From a checkpoint of a small mixture-of-experts model trained on Wikipedia.
Experts: 80 experts in each of 4 layers, 128 SwiGLU neurons an expert, 2 picks a token, a sigmoid router.
Training: a variant of Adam for the experts, 639M tokens.
Below are experts of layer 3 (counted from 0) of a mixture-of-experts language model. Rows are named router (the router's row for the expert) and show model dimensions 0-95. Each number is 200 + 40 x the weight over its row's rms, rounded and kept within 0 to 999.
After each expert's rows: "comes before" lists some tokens at least twice as common just after its tokens as in all text. This comes from a sample of Wikipedia text that the model never trained on. Tokens count by the router's weight.

# expert 67
router,213,197,132,218,136,222,189,249,205,207,229,221,150,243,194,243,246,219,269,165,196,96,226,203,297,140,120,217,214,256,202,230,211,229,161,250,195,224,123,147,119,197,176,239,240,150,206,201,262,146,236,281,156,240,184,238,209,200,241,122,159,186,187,155,235,229,192,241,149,217,248,185,176,158,215,176,197,205,132,165,177,144,196,157,260,273,218,196,162,242,185,213,200,244,153,290
comes before: " |", ".", "–", ";", ",", "st"

# expert 79
router,209,183,158,172,154,204,153,317,216,200,249,218,174,231,167,268,240,188,194,134,160,198,243,232,289,197,132,243,190,265,214,192,199,180,149,260,184,201,125,124,121,218,176,155,258,166,197,263,160,225,231,256,173,238,220,240,136,250,166,174,140,223,217,208,129,249,190,200,150,219,228,227,152,183,287,197,180,219,157,218,189,198,235,190,244,199,165,193,192,192,172,210,207,220,177,146
comes before: " ", " /", "+", " life", "(s", " later"

# expert 78
router,200,132,183,206,218,189,157,241,168,206,225,217,115,211,144,172,221,179,291,210,113,122,271,237,245,201,135,155,193,203,162,204,152,248,136,195,164,185,159,152,145,166,142,203,247,140,217,236,209,197,264,228,215,201,222,205,158,241,231,148,136,181,169,178,197,293,170,258,157,184,260,219,177,182,258,196,248,188,168,210,183,112,239,216,229,176,288,201,163,198,164,223,197,165,224,163
comes before: ",", " (", "\n", "'s", " and", " was"

# expert 71
router,230,183,132,238,224,151,116,282,165,202,243,276,170,215,150,190,240,190,313,207,192,180,242,235,268,206,175,224,215,266,245,190,155,162,252,206,205,229,174,193,143,111,174,201,197,147,224,222,210,174,200,254,132,221,241,228,161,220,206,132,159,159,189,182,203,225,183,249,153,210,281,161,219,171,246,154,270,196,159,204,190,154,222,186,266,166,199,173,210,213,171,210,189,209,195,230
comes before: " ", " \"", " Total", " Party", " Turnout", " Year"

# expert 69
router,188,186,119,229,226,224,109,258,247,227,197,270,163,222,214,255,176,212,252,151,178,151,219,251,248,158,112,169,195,273,274,214,186,201,188,237,180,245,166,137,115,218,161,185,227,180,227,199,207,207,176,339,199,170,170,201,146,221,248,126,150,205,162,199,174,213,193,229,187,196,229,175,198,143,234,222,187,138,232,177,185,173,228,158,303,197,250,172,206,204,192,264,185,207,152,208
comes before: " ", " +", " −", " .", " -", " Haleakala"

# expert 73
router,234,167,164,214,244,315,106,271,171,218,180,225,127,208,89,213,218,213,267,214,198,165,246,195,300,229,114,186,224,201,242,197,161,198,215,225,218,251,145,171,160,223,168,195,216,99,183,188,160,153,186,195,189,180,151,195,186,254,190,209,87,157,147,170,221,211,180,204,149,194,273,169,123,161,234,213,239,217,125,181,178,182,256,164,223,209,202,151,192,158,184,219,274,226,233,213
comes before: " ", " List", " •", " Born", " Mid", " Country"

# expert 65
router,186,162,137,221,205,188,100,284,170,194,182,244,191,244,159,219,218,195,252,191,175,185,227,229,221,182,175,223,205,256,202,214,207,64,162,279,235,213,135,164,135,197,145,193,259,142,156,235,144,186,232,230,186,193,204,200,192,211,238,181,178,185,130,193,242,195,179,248,131,221,222,211,189,172,220,191,179,169,193,127,231,165,279,200,237,165,233,188,193,249,186,229,220,203,198,245
comes before: " and", " which", " but", " who", "00", " with"

# expert 74
router,208,166,156,224,155,228,118,301,178,185,261,229,106,195,196,237,224,208,275,139,152,97,260,192,254,210,191,228,212,236,204,193,121,197,167,265,175,230,158,135,168,175,183,173,210,163,199,196,184,226,268,271,209,204,197,206,166,177,189,154,128,184,175,187,214,203,207,283,132,218,261,225,188,172,249,167,159,174,154,77,140,163,204,231,240,222,209,229,193,265,178,211,232,186,196,196
comes before: "-", " States", "|", "\n", " Kingdom", "\n\n"

# expert 66
router,188,156,173,222,205,238,142,287,212,208,200,246,182,224,175,330,211,204,267,145,162,175,256,238,269,146,0,176,236,212,192,184,144,115,175,236,168,240,181,166,197,230,194,200,242,189,202,253,206,176,223,243,178,169,148,231,208,191,235,137,109,204,200,190,195,230,205,206,142,177,280,179,152,186,248,205,153,218,200,131,206,207,230,212,265,239,251,205,205,240,212,224,262,253,210,205
comes before: "20", "19", "1", "2", "0", "3"

# expert 64
router,196,180,107,193,216,269,152,303,197,222,227,319,192,196,186,259,217,181,247,155,167,155,246,246,228,158,113,202,237,286,235,201,203,170,176,229,174,228,141,195,181,201,171,225,266,176,177,221,207,186,223,277,178,185,192,206,149,194,256,119,143,178,188,170,186,261,153,242,125,204,228,152,183,192,251,152,155,206,220,203,169,157,226,194,265,231,220,193,165,210,175,216,174,253,170,238
comes before: " of", "20", "'s", "19", "1", "0"